config.toml
num_hidden_layers = 9
hidden_size = 448
n_experts = 128
experts_per_token = 8
d_expert = 32
d_shared_expert = 256
hidden_act = "gelu"
moe_layers = [0, 1, 2, 3, 4, 5, 6, 7, 8]
router_score = "softmax"
normalize_top_k = true
routed_scale = 2.83
balance_loss = 0.00681
balance_bias = false
shared_expert_gate = true
init_std_router = 0.00824
lr_router = 0.000419
vocab_size = 47542
norm = "layernorm"
norm_eps = 1e-06
tie_word_embeddings = true
optimizer = "soap_variant"
learning_rate = 0.002
beta1 = 0.95
beta2 = 0.99
batch_tokens = [32768, 65536]
max_seq_len = 1024
train_tokens = 367600000
max_steps = 7641
dataset = "wikipedia_en"
Below are experts of layer 4 (counted from 0) of a mixture-of-experts language model. Rows are named router (the router's row for the expert), up (a neuron's input weights, with its number), down (a neuron's output weights, with its number) and show model dimensions 112-223. Each number is 128 + 24 x the weight over its row's rms, rounded and kept within 0 to 255.
After each expert's rows: "raises" lists some tokens whose logits its average output raises strongly, later layers aside. This comes from a sample of Wikipedia text that the model never trained on.

# expert 91
router [157 134 115  96 128 139 112 124 160 126 171 112 125 120 132 137 108 146 101 118 116  70 176 120 120 107  86 137 114 119  97 125 109 155 135 111 119 129 105  85 112 111 159 122 144 130 148  78 160 160 149 127 151 158  97 137 123 150 110 129 104 110 102 160 138 136 145 113 113 157  82 118 133 149 148 143 142 114 143 115 123 142 149 104 105 158 170  87 108 109 137 138 126 102 145 121 162  98 114 140 142 104 118  97 119 146 144 141 128 120 140 156]
up0 [110 128 129 173 111 111 127 162 136 114 143 106 165 143 135 130 154 157 122 118  73 115 132  95 132 137  96 114 139  87 110 113 110  99 122 141 126 126  72 154 152 125 116 143 151 111 101 115 102 165 141 140 109 121 135 116 103 150  82 150 112 145 163 169 116 113 119 109 121 137  97 127  98 161 139 127 104  89 106 111 135 115 130 140 127 103 158 126  95 108  63 135 102 142 155 156 146 134 159 174 138 130  66 113 102 149 113 145 142 110 132 145]
down0 [110 115  76 113 168 117  78  83 165 116 148 107 105 158 110 113 151 148 130 135 114 137 141 117 125 161 121 110 159 138 107 173 184 139 116 115 110 147 174 108 113 133 130 203 138 128 116 162 154 121 129  90 111 142 104 137 147 169  97 125 104 130 127 156 149 114 165 124 147  91 101 138  98 129 111 122 132 119 124 115 140 106 158 142 134 138 155 103 126 152  98  85 100 125 110 111 139  92 144  86  81 159 131 131 123  89 122 129 118 177 159 125]
up1 [141 134 102  99 148 156 124 114 143 134 103 113 121 133  78 156 115 123 128 133 140 113  87 107 204 164 141 145  79 131 156 124 142 118 149 159 109 169  91 139 124 144 138 122 102 121  87 135 122 117 147  97 111 134 127 116 122 182 105 156 107 134 139 132 119 131  76 134 123 116 109 126 139 124 146 124 123 134 144  86 107 133  93 113 166 133 108 135  95 173 186 120 145 182 160  94 140 102 162 124 137 123 118 168 145 140 130 167 122 122 152 149]
down1 [149 138 132 189 125 147 132 142  96 156 143 122 120 138 120 109 137 136 142 145  98 127 133 108 111 156 135 100 107 110 164 104 150 129 113 135 142 118 135  87 103 132 159  81 136 144 123  93 180 135 133 119 114 104 119 123 138 121 115 130 157 140 141 134 133 132 107  92 130 118 173 111 122 113 121 110 137 105 156 128 111 112 131 121 143 162 138 172 122 183 106 159  74 121 144 132 134 143 145 120 165 139 141 151 120 137 163 127 105 140 124 127]
up2 [119 129 129  84 149 145 133 151 132 135 119 129 132  71 106 135 152 142 146 115 149 132  84 123 132  97  97  94 121 129 135 153 180 141 141 113  95 141 109 127 145 125  95 143 134 123 110 111  87 144 122 140 133 124 126 124 113 144 126 143 124 146 116 144  76 105 111 146 140 157  79 138 138 110 170 142 113 131 114 130  83 145  78  86 164 119 153 119 178 151 142 124 106 138  95 128 114 110 111  83 153 141 127  98 135 162  85 132 102 136 123 118]
down2 [109 153 128 137 129 147 155 120 133 124 151 143 162  90 139 124 121 102 101 139 105 138 160 169 115  91 124 140 103 111  82 137 138 153 119  96 119 128  96 141 170 132 157 167 151  95 127 171 133 111  99 133 126 106 162 117 157 111 124 140 124 143 123 156 178 134 118 111 130 103 122 127 150 118 123 155 117 113 105 141  94 167 142 124 159 113 111 151 111 175 121 116 142 120 139 156 106  98 156 140  93 124 131 132 113 138 173  81 131 143 118 117]
raises: "eman", "str", "ž", "der", "back"

# expert 18
router [122 122  98  94 122 119 140 103 146 137 183 136 108 157 148 128 118 165 134  63 144 124 154 112 103 154 144 127 147  95 165 143 144 142 127 111  81  62 128 144 179  92 122 107 125 163 157 145 146 114 115  86 122 114 172 138 137 105 137 161 132 143 112 146 146 136 152 130 110 152 186 137 120 146 141 110 121 120 104 116  92 100 130 136 117 129 105 142 109  93 134 133 120 117 143 139  70 112 118 122 152 147 118 133 135 103 129 182 114  86 118 141]
up0 [150 131 100 138  90 126 149 136 150  96 132 116 109 105 114 122 129 142 185 129 118 141 119 139 136 140 118  97 134  87 111 119  93 126 153  91  79 126 160 156  52 163 118 116 126 113 138 107  75 113 108 108  77 101 136 155 133 126 150 143 157 165 177 140 123 124 177 132 154 156 128 171 130 135 134 110 119 127 123 102  97 123  92 133 130 122  79 105 134 135  97 153 148 181 122 117 140 157 146 124 100 183  95 161 141 180  98 125 116 116 120 125]
down0 [150 125 126 151 108 143 105  87 179 138 120 123 129 102 174  91 147 167 120 116 135 192 133 133 131 188  99 107 139 103 135 149 131 162 121 143 131 146 174 150 150 115 140 143 141  91 163 151 110 130 117 106  74  88 144  86 109 118  95 101 166 124 154 128 133 146 120 143  94 123 109 136 130 133 107  91 146 150 108 155 132 123 148 150 156 156 131 114 143  56 136 130 155 121 125 107 139 153 106 137  92  95 155 117 131 104 170 130 132 138 156 118]
up1 [105 147 156 175 146 125 133  85 177 137 127 125 145 137 170 132 125 146 123 126 113 152 103 125 179 129 119 161 162 114 100 174 104 182 123 134 172 143  95 136 142 137 136  86 117 124 141 114 124 125 151 122 149 138  93 137 132 106 153 101 136 129  93 120  79  98 153  92 117 134 157 141 148 111 169 155 134 117 122 141 141 113 107  99 100 141 151 109 149 140 107  77 144 112 110 110 103 124 141 198 123 115 101  61 115 108 134 161 129 115 141 101]
down1 [102 120 120 127  94 156 113 105 111 114 142 157 127 144 113 172 104  94 129 122 161 118 121 133 173 126 132 117 135  93 142 113 146 113 134 137  95 117  96 114 133 142 110 122 162 117 116 111 158 187 111  79 140 161 114 117 123 114 162 123 153 132 132 133  91 129 169 170 129 116 148 130 164 136 140 155 123 111 152 130 156 121 149 140  90 155 146 115 131 133 137 124  85 154  96 118 138 140 108 137 127 135  99 133 146 111 115 109 130 101 116 116]
up2 [151 142  88 114 138 109  61 157 122 154 125 122 124 130 133 143 188 141 128 133 127  95  96 169 159 135  90 174 139 111 126 159 118 128 140 133 104 169 103 164 101 107 179 128 125 161 115 157 149 165  96  76 141 159 137 134 104 133 142 147 141  52 121 116 107 132 123 111 129 115 123  99 112 153  87 131 115 145 127 108  97 144 162  93 151 107 109 109 104 138 144 137 105 108 138 124 110 138 105 146 158 116 127 146 116 120 122 119 124 139 154 180]
down2 [117 118 135 100 138 149 111 159 150 155  94 114  96 115 140  95 157 111 131  99 122 117 116 108  93 125  88 142  83 138 147 116  88 127  89 126 116 147 122 129 112  98  93 158 148 108 155 156  52  91 130 172 158 138 126 143 107 140 155 168  99 160 129 116 166 114 134 105 144  87 110 140 140 115 145 181 137 112 158 111 100 180 139 112 117  99 142 110 114 129 142  78  90 137 107 125 132 135 126 141 142 138 119 117 118 108 120 110 105 138 117 163]
raises: "er", "ment", "urb", "istic", "ism", "ist"

# expert 15
router [150 110 125 102 126  89  85 142 165 156 124 138 125 112 117  91 139  98 119 140 130 132 128 169 134 121  97 156 136 148 108 105 140 159 172 115 111 137 144 158 150 108 115 147 192 116 118  98  95 134 148 119 108  93 124  86 169  90 161  94  85 124 140 150  92 108 140 103 122 154 113 133 105 142 115 123 150 127 162 118  94 135 143 125 106 115 121 154 148 145 162 148 125 113 175 106 147 148 124 124 151 117 136 119 129 122 141 116 117 131 117 128]
up4 [162 141 154 180 154 123 110 123 132 101 149 138 165 168 131 118 121 136 116 106 102 100 164 176 129 133  99 108 120 154 170 162 147 195 128 168  96 143 151 123 126 125 157 109 136 163 134 107 102 137 161 172 118 124 105 148 123  60 110 100 122 154 109  90 155 183 133 159 113 144 142 108 138 165 152 111 156 108 152 138 106 125 112 101 112 120 112 126 100 154 126 133 131 104 155  95 164 121 148 170 141 117  95 103 145 174 121 108  89 110 144 131]
down4 [120 123 128 112 108 182 120 112  85 123 127 138 167 131 108 146 120 102 132  93  93 134  84 121 135 123 141 148 145 115 105 161 172  88 134 149 127  98 117 130 114  87 121 103  85 116  94 180  72 173  98 112  93 135 140 162 104 172 119 118 131 151 165 115 184 126 113 141  83 108 131 129 137 146  80  99 153 135 141 129 140 150 150 155 120 131 114 110 129  91  62 117 137 134 157 112 114 147 124 106 110 127 161 132 164 143 118 118 130 100 163 149]
up5 [145 129 132 140 120  98  71 100 103 120 138 147 201 122 170 121 139 122 111 117 112 149 102 146 159 152 119  72 101 144 101 126 114  93 118 148 151  97 134 156 143 108 167 123 148 102 138  91 158 136 106 168 114 154  73 159 144 153 155 158 111 125 131  68 156 157 115 145 167 123 138 109 125 130 150 148 158  98 105 135 119 134 143 147 153 152 115 128 116  85 109 144 123  91 113 121  99 151 108 129 143 116  99 111 102 145 137 116  86 142 176 129]
down5 [115 102 122  99 153 170 127 149 161 141 155 136 163 170 137 125 148 124 116 153 137 115 101 116 110 135 114 140 119 107  89 139 132 169 140 160 186 126  87 124 121 107 111 123  96 125 164 104 130 146 124  93 128 113 107 130 113 125 170 139 146 142 135 143 132 139 178 111 143 114 154 113 114 109 121 109 173 102 102 113 125 139 152 119 156 116 119 136 108  56 101 108 103  78 139 124  99 124  93 127 166 122 124 128 162 114 167 125 135 141 130 168]
up6 [152 120 136  98 126 139 143 139 146 127 135 114 157 140  71  97 119 117 110 147 106 164 106 134 126 105 180 158 168 129 156 121 103  97  70 101  89 143 115 183 154 142 180 116  98 117  98 140 140 164 172 120 123 131 117  98 135 136 161 158 118 105 149 120 124 139 107 126 134  96 177 113 140  98 119 103 130 118 138 138 106 163 101 144 137 158 126 152 144 106 147 140 191 142 100 115 135 149 121  94 104 106 158 141 142 118 159 131 111 161  74 124]
down6 [138 127 167 126  56 131 118 158 135  91 116 148 160  86 144 151 114 112  98 121 148 127 156 154 123  91 150 165 130 123 139 125 132 124 130  95 119 123 140 134 226  92 117 116 144  85  87 124 129  95  74 107  77 131 138 119 156 105 130 138 115 127 143 139 135 117 101  74 112 143 118 145 123  92 111 156 176 130 138 168 138 136 130 153 131 149 151 124 105 140  89 116 163 100 146 155 133 125 110 115 116 107 111 163 148 169  78 133 130 136 128  99]
raises: "th", "% of", " million", ".", "%", " billion"

# expert 117
router [133 126 163 125 106 110 107 113 133 120 140 131  99  85 104  86 108 159 143 148  73 165 162 111 120 119  91 139 151  62 147  95 101 102 143 106 135 157 111 173  81 115 138 127 103 102 139 108 117 151 114 164  80 183 163 138 165 127 131 112 126 134 151 130  71 118 124 145 122 145 133  98 126  90 137 143 168 149 143 120  97 123 110 129  95  89  60 118 140 132  88 161 126 129 136 103 131 130  99 127  97 163  98 143 130 132 162 153 117 151 164 129]
up0 [185 126 148 120 142 156 149 115 130 137 114 127 115 189  93 152 154 118 130 133  95 124 129  93 160 126 153 129 147 143 137  87 117 147  98 126 184 140 153 124 183 143 110 161  75 129  92 102 128 129 160 151 113 109 111 107 123 123 135 134 129 119  95 166  73 137 106 111 131  94 122 116 152 140 156 125 162  94 127 115 121 111 114 162 134 165 138 130 117 149 134 117 145 101 100 124 122 119 102 161  85 158 138 147 139 154 118 126 137 117 115 145]
down0 [114 136 140 121 151 129 127  91 163 150  98 145  89 129 104 145 174 151 153  77 140 184 129 128 149 108 125 123 112 166 107 138 132  98 131 141 151 124 123 136 141 126 141 119  95 117 138  98 107  85 103 156 177  98 108 152 126 113 134 132 162 130 101 126 116 165 121 118  63 128 142 106 110 104 166 159 102 156 128 102 114 148  36 144 126 130  77 116 157 109 134 140 123  85  90 145 112 128 167 147 143 144 138 117 101  76 109 107 126  81 106 129]
up1 [161 156 122 163 121 111 140  76 139 122 148 147 149 165 130 138 159  90 159 119 122  82 134 154 118 102 119  84 163 128 132 125 134 121 103 167 137 161 121 156 121 133 150 118 145  96 107 129 125 123 110 124 123 145  82 106  97 125 133 146 124 126 111 137 118  86 121  93 101 122 191 107 134 133 155 129 104 136 176 138 100 134  80 123 127 144 104 174 100 139 144 113 120 130 128 133 105 110 118 139 137 150 138 117  97 109 144 148 134 107 148 127]
down1 [148 116  88 148 154  98 163 165 161 160  64 163 124 146 112 123 120 103 122 180 100  93  92 111 140 108 145 161 116 149 110 116 183  92 101 104 122 118 127 126 141 138 125 108 187  98 132  96 150 132 130 131 115 136 136  99 122 123 144 132 197 161  88 135 107 122 124 102  89 165  93 124 165  90 135 158 134 101 165 156  97 148  87 127 149 117 124 130 128 133 134 134 166 151 160 135 147 112 135 159 124 132 116 130 159  88 136 124 123 138 143 126]
up2 [130 111 135 131 146 138 110 148 118 145 128 122  85 113 139 115 123 155 151  73  93 144 167 154 123  99 153  87 126  87 139 152 158 138 108 158  88 131 127 108 142 129 138 141 123 139 126  86  76 145 138 117 103 115 167  94 151 137 113 160 131 122 131 115  98 151 109 112 113 177 135 125 159 116 151  68 128 162  95 119 145 104 124 122 119 106 159 151 111 160 139 122 154  99 133 127 120 159 142 110 155 117  78 122 112 132 146 102 132 117  93 110]
down2 [120 105 128 158  79 113 173 146 100  99 118 103  99 106 185 144 100 148 140 112 126 124 135 115 177 147 120 112 124 126 164 181 159 127 146 141 170  89 127 116 113 125  96 107 109 132 154 156 118 120 151 113 140 152 156 126 117 150 154 136 159 134 176 115 132 130  95 161 139 132 126 129 177 117 133 104  99 148 107 134 139 175  82 138 159  96 143 152 161 118 146 127 197 133 142 128 112  96 123 161 109 140 123 131 139 118 154 118 142 119 139  90]
raises: "ff", "here", "nes"

# expert 39
router [157 166 155 145 113 101  93 126  96  94 107  88 102 125 137 148 101 178 118  99 166  97 106 135 130 144 131 166 143 127 105 103 156 131 161 148 184 138 116 106 115  88 111 142 128 125 164 116 155 124 131  98 132 181 112 106 128 113 144 147 125 138 113 120 150 118 105 123 107 157  83 135 161 118 143 113 152 118 161 127  93 131 139 147 144  97 145 137 103  94 128 120 141 109 120 125  94 139 133  60 153 118 118 102 124 135 152 168 122 133 129  81]
up0 [118 120 146  94 140 119 125 110 155 157 133  90 112 141 132 128 139 160 115 111 115 122 117 112 131 132 119 125 139 126 115 161 111 110 108 123 146 133 136 144  99 108 133 131 135 157 115 126 166 157 110 134  97 132 133 105  94 153 132 128  83 151 101 155 148 125 133 133  99 132 156  97  90 165 106 170 149 130 108 117 146 103  92 136 120 146 121  87 107 121 114 129  65  96  60 134 161 114 106 153 131 145 129 124  95 141 150 141  81 122 139 125]
down0 [105 170 120 103 121 110 144 153 113 118 125 117 137 107 123 110 117  89 124 100 115 105 167 125  94 125 161 116 146 115  91 160 127 126 105 128 127 104 133 130 142 123 146 118 150 112 142 102 113 114 106 178 128 164 135 109 153 182 105 125 144  97 137 115 137 118 137 129 142 131 133 116 119 101 131 130 130 124 141 144 166 113 132 118 102 124 153 134 145 141 117  86 129 171 106 129 133 145 104 115 131 155  98 148 109 114  81 159 149 167 153 106]
up1 [145 135 131  86 132 123 140 117 178 134 119 140 104  93  80 134 153  97  97 103 180 100 127 143 114 159 105 164 133 114 113 149 151 123 134 160  98 110 172 128 127 156 155 123 118 122 121  87 100 117 142 123  89 140 141 130 113 121  99 133  99 131 150 151 129  77 167 119 135 126 129 117 124 103 118 134 133 119 144 119 126 152 137 114 109 104 140 125 166 128  96 122 130 149  59 125 144 122 115 112 136 128  95 118 123 132 104 131 133 163 130 156]
down1 [141 142 113 123 164 106 128 112 136 148 115  94 127  88 118 124 111 136 127 155  98 101 142 132 137 109 124 148 135 137 166 103 113 151 142 161 120 127 112  96 113  76 127  80 129  96  76 113 141 133 142  98 107 133 111 136 105 111 154 128  91 136 137 114 157  96 165 135 143 138  92  99 150 134 115 104 100 147 137 140 145 122 116 147 147 145 128 142  83 137 125 119 153 142 116 175 126 131  97 120 146 129 136  90 112 100 156 136 107 147 134 120]
up2 [ 65 143 130  85 198 128 133 143 155 114 124  91 108 189 170 102 112 114 116 118 133 142 126 125 118 111 119 104 172 111 150 179 140 142 135 139 153  77 155 161 155 124 151 150 139 132 110 119 169 161 135 101 137 139 140 148 164 103 159 149 121 145 125 174 132 150 120 138 123  98 150  95  91 154 113 109 113 149 106 121 161 125 151 103 116  99 133 154 136 118 124 147 132  79 138 165 123 109 115 123 140 120 150 143 158 105 124 149 140 151 114 158]
down2 [107 123 122 139 152 130 137 118  87  92 187  95 137 127 122  69 114 121 114 160 122 152 155 142 142 125 126 146 109 176 133 152 154 160 145 152 132  84 120 153 131 125 185 118 132 112 113 162 130 116 172 110  66  84 154 146 153 122 112 123 157 133 102 132 127 136 120 146 130 135 132 115 152 144 182 110 131 141 120 182 118 102 133 128 139 143 125 114 100 165 142 139 143 102 120 148 123 109 118 127  98 119 118 110 136  99 150 145 125 132 128 105]
raises: "ings", "ee", "stone", "ement", "ed |", "head"

# expert 114
router [116 136 122 150 105 119 129  99 149 145 130 155  78 154 123 104 116 111 133 127 116 142 149 107  86  86 143 109 148 140 139  88 164  80 142 152 100 118 127 139 114  97 105 178 135  90 135 139 152  96 143  90 128 106 128 109 118 124 125 182 116 127 107 133 139  90 108 120 151 111 137 144 155 164 140 118 130 140  82 111 106 121 119  99 106  87 129 122 131 144 130 122 172 118 123  96 159  90 163 114 149 151  93 110 102  88 120 102 152 142 111 118]
up0 [110 116  96  90 142 108 141 117 134 122 104 150 132 125 117 126 107  73  94 116 149 144 115 115 145 142 145 114  57 106 119 115 141 133 101 141 109 142 157 147 110 123 146 173 124 126 107  84 149  63 146 165 171 108 119 166 151 118 100 147 104 164 124 118 137 126 132 139 121  73 126 139 119  76 106 153 125 170 161 110 128 160 179 129 120 124 116 109 167 111 153 176 124 104 111 116 102  66 105 166 124  86 142 112 151 120 136 145 157 150 117 123]
down0 [171 115 161 107 163 138 151 114 150 100  96 160  86 124 145  92 128 112  91 104 119 108 157 121 144 149 153 111 118 169 144 142 141 136 101 145 120 151 171 153 162  87 103 154 140 129 123  89 150 115 144 128 120 130 136 152 117 114 142 125 160 133  99 168 110 104 123 140 183  95 132 115 129 128 115  93 135 136 152 165 151 119  92 139  75 129 165 122 123 108 139 111 150 147 135 150 122  89 171 132 138 138 152 117  90 126 198 148 167 167 133 125]
up1 [125  96 102 143 118 100 103 107 148 174 139 167 106 165  95  74 110 119 110  52 122 134  88 139 160 109 123  99 153 109 148 128  92 133 153 109 112 132 141 140 117 129 142 118 112 155 115 111 109 125 118 140 127 123 125 111 133 124 150 122 101 137 133 114 121 113 112 132 112 148 119 135 138 140  93 142 141 104  93 126 138 110 156 153 137  99 163 143  64 112 171 146 106 134 165 139 116 127 123 134 140 118 156 150 110 133 154 109 105 135 173 132]
down1 [ 98 128 108 120  70 133 121 101 129 157 148 130 171 124 169 110 148  87 150 117 102 171 131 101 161  99 149 150 129 138 131 157 113 146  98 113 100 134  82 158 131  95 143 127 151 147 121 100 159 137 113 106 108 142 146 147 131 128 137  84 139 121  82 128 155 101 150 116 130 143 146 141 137 111 132 170 163 144 168 116 134  90 141 162 111 106 153 105 109 121  93  84 117 108 136 126  80  96 141 103 169 148 132 151 127 145 103 135 121 100 160  83]
up2 [121 132 117 142 117 134 150 114 179 123  90 114 108  78  95 107 117  76 118 173 108 149 140 119 123 133 110 160 159  96 105 138 113 149 133 134 129  97 109 130 130 127  97 112 110 195  83  92 116 132 122  85 112  73 118 132  88 111 121 164 115 108  89 127 146 113 125 157 109 173 120 189  66 134  92 116 148 124 125  98 115 140 120 106 147 102 129 156 171 128 124 142 140 186 131 145 143 138  77 106 155  88 128 119 117 121 135  95 187 173 118 144]
down2 [ 96  88 125 148 145 121 118 103 107 117 112  96 105 132 104 172 134 135 118 150 112 133 124 130 118 126 128 101 144 132  82 101 127 159 136 224 121 122  77 103 134 123 145 109 154 147 121 155 122 134 120  93 139 110 139 129 120 107 133 133 132 104 109 133 145  98 169  74 117 137 117 140 151 150 128 121 106 143 152  68 164 117 121 149 100 141  93 113 145 109 130  71 155 149 100 106 102 149 145 115 116 128 122 170 182  76 129 161  95  96 133 140]
raises: " good", " active", " life"

# expert 55
router [132 120 120 101 123 128  81  98 124 128 125  63 145 133 145 105 162 134 112 145 132  75  97 114 118  70 112 133 128 133 105 109 124 122 142 107 165 139 111 143 131 151 135 169 115  95 106 120 103 149 126 144 136  97 117 155 164 121 147 153 118 126 106 107  44 137 105 145 140 119 147  92 158 115 110 123 111 117 122 111 155 140 113 129 180 142 155 140  67  83 151 109 140 107 157 127 149 113 131  99 166 109  93 108 152 123 115 106 139 139 172 142]
up0 [ 73 112 120 165 127 121 145  93 109 170 138 146 131 122 146 156 162 128 115 123 102 137 112 114 117  82 145 113 168 118 115 159 156 134 183 125 114 104 109 160 136 121 113  94 147 109 104 123 107 111 136 102 141 104 131 127 148 131  92 101 130 140 131 134 154  91 110 120 161 134 111 141 131 132 140 167 135 182 126 145 136 113 111 152 137 139 113 158 169 128  87 147 125 131 146  96 125  98 142 132 112  85 142 123 141 105  91  91 156 126 137 117]
down0 [176 115 111 111 123 138 131 133 127 106 130 139 108 121  81 132 122 171 155 119 111 146 112 111 138 128 137 103 106 179 145 112 100 133 136 135 122 137 124 109 128 135 121 136 148 140 158 173 122 143 106  86 151 112 144 112 127 126 131 143  92 129 111 161 139 136 110 122 189 133  82 114 139 109  95 129 146 143 133 113  84 153 160 160  72 107 166 113  95 100 146  85 124  95 104 147 116 150 122 132 122 162 136 126 111 117 168 118 141 121 133 149]
up1 [174 144 108 144 130 115 136 134  95 152 128 132 104 183 135 119 127 216 136 120 145 122 123  82  95 171 116 124 170 109  84 119 155 135 151 119 111 149 136 129 134 133 142 126 147 131 103 101 120 116 143 107 121  99 138 140 122 137  97 111  89 128 118 135 124 148 113  65 145 125 161 100 114 148 122 148 114  82  89  91  94 125 140 140 110 143 100 127 105 109 120 151 116 154 116 165 108 132 110 113 143 113  97 114  61 139 111  92 116 120 131 170]
down1 [129 139 138 138 162 115 135 156 149 187 108  20 145  98 100 109 146 153 119 132 154 123 149 109 130 129 103 137 118 129 148 130 181 139 164 129  95 122 138 169 139 153 103 133 129 152 152 156  79 110 126 130 106 122 149 125 110 112 122 169 117 119 137  83 135 118 160 139 160 104  93 113 116 170  99 128 131 124  78 136 155 164 104 105 129 162 134 125 109 158 137 122 114 142  90  97 120 136 134 111 139 175 103 139 129 111 125 150 149  95 123 140]
up2 [128  90 136 145 145 102 143 144 126 156 129 166 133 192 143 120 115 121 115 134 106 156 102 136  96 130 128 167 136 130 160 116  96 134 139 184 117 158 175 158 138 107 104 169 155 165  93 137 111 106  86 143  72  98 150 160 131  68 117 102 148 143 127 138 126 125 165 130 134  98 189 131  64 143  88 124 136 124 124 136 119 138 119  85  95  94 102 102 113 135 142 129 133 105 127 166 154 111 103 131 122  95 138 136 168 133 103 147  96 141 102 136]
down2 [131 117 132 133 148 150 182 157  99 131 151 146 117 128 123  97 139 151 134 120 144 123  98 116 130 139 117  98 116  94 113 127 136 146  83 148 158 123 128 131 116 122 152 131 141 142 184 127 151 111 154 137 122 135 120 102 132 139 128 115 131 155 153 105 115 134 172 163 125 145 117 103 113 121 109 177 157 127 161 130 144 159  98 127 117  89  50 115 124 151 107 144 178 105 109  85 118 124 143 155 114 173 117 189 117 160 108 102 136 167 142  93]
raises: " Win", "iot", " Tol"

# expert 23
router [120 144 128 108 127 163 168 111 116 152 133 145 119 136 100 130 111 146 143 135 174 120 114 184 140 162 127 104 128 104 135 112 105 144 111 127 101 102 177 142 184 112 109 133 118 152 181 123 149 106  70 119 102 161 144 122 137 123 171 124 147 160 126 140 126 103 146 172 107 126 138 139 160 167 119 100  94 137 155 118 133 145 120 117 138 130 156 149 112  99 114 134 139 100 145 118 101 145 198 137 128  90 106 139 153 114 138 153 135 153 148 126]
up0 [155 133 110 122 161 136 154 120 122 138 131 146 131 119 116 174 159 133 136 140 130  79 117  85 104 119 119 120 123 115 143 125 106 137 114  91 157 116 182 150 183 136  87 111 112 130 148 144 141 126  79 123 155 144 135 179 124 108 121 147 151 152 166 155 106 126  92 151 177 138 170 137 159 136 133 110 130 129  81 120 108  81 105 127 177 121 123 174 123 140 134 134 143 134 119 125 111 151 156 133 119 150 101 137 109 142 114 118 127 142 123 106]
down0 [100 113 113 117 135 135 101 153 114 157 133 156 113 156 155  95 115 151 139  72 117 158 153 122 139 102 141 122 126 123 144 165 107 143 129 145 113  90 145 157 139 154  65 114 121 189 112 146 109 116 131 136 118 131 125  85 108 120  99 173 168  88  72 137 184 122 136 148 121 147 161 104  78 155 153 152 100 158 150 118  92 111  90 137 125 125 132 131 156 136 125  98 143 134  89 146  91 106 128 107 165 146 125 133 178 127 116 139 130 169 150 122]
up1 [137 142 118  96 174 110 138 101  99 114 134 137 112 145 113  93 159 123 106 152 145 138 126 139 162 149 133 128 157 150 125 118 118 144  82 112  95 117 134 114 142 133 129 113 111 110 137 171  88 125 147 189 139 141 176 135 128 168 173 151 149  85 129 146 117 135 111 149 105  83 163 171 177 124 184 122 141 138 112  98 129 115 119 152 151 113 108 181  97 138 102 117 172 127  78  82 104 128 149 149 143 114 140 141 152 124 127 156 134 146 112 117]
down1 [144 110 124 111 112 159 109 112 149 138 142 153 154 128 142  93 160 113 142 115 127 168 100 146 115 151 131 118 139 113  79 120  92 129 134 127 139 179  99 119 139 104 109  95 116 136 156 134 113 116 129 105 118  98 158 111 143 122 111 128 132 107 115 125 133 103 110 119 110 131 130 161 125 129 113 121 171 108 180 141  85 137 180 114 146 114 128 123 124 131 147  61 109  93 117 153 134  95 170 153 125 149 176 134 101  75 123 134  97 132  88 126]
up2 [111 165 155 100  93 101 145 133 128 106 121 147 128 152 105 149  91 125  83 112 149 138 111 132 148 158 120 166 137  94 126 126 154 145 151 140 114 109 127 129 118 143 128 142 180 115 130 104 126  84 134 126 132 186 148 161 193 103 129 134  96  91 114 123 146 119 143 120 155 121 118 148  89 141 146  94 135 118  86 138 123 118 140 120 128  82 139  99 118  97 132  81 112 175 117 102 111 151 140 151 153 112  90 107 145 141  94  94 151 116 159 137]
down2 [137 160 145 134 139  85  98 159 117 139 152 125  91 136 112  96  92 159 122 118 145 121 171 173 132 157 116 140 150 121 122 103 151 134 165 139 135 117 140 153 139 161 148 136 119 136  81 148 127 117 110 163 138 137 159 142 115 118 132 121 112 141 118 126 127 105 120 147 150 121 147 126 152 131 161 148  90  94  89 120 130 139 126 163  98 130 139 117 108 164  91  93 118 122 114 146 159 140 146 113  76 122 151 135  74 176 106 128 160 106 120 105]
raises: "ures", " business", "rac", "acc", " philosophy", "van"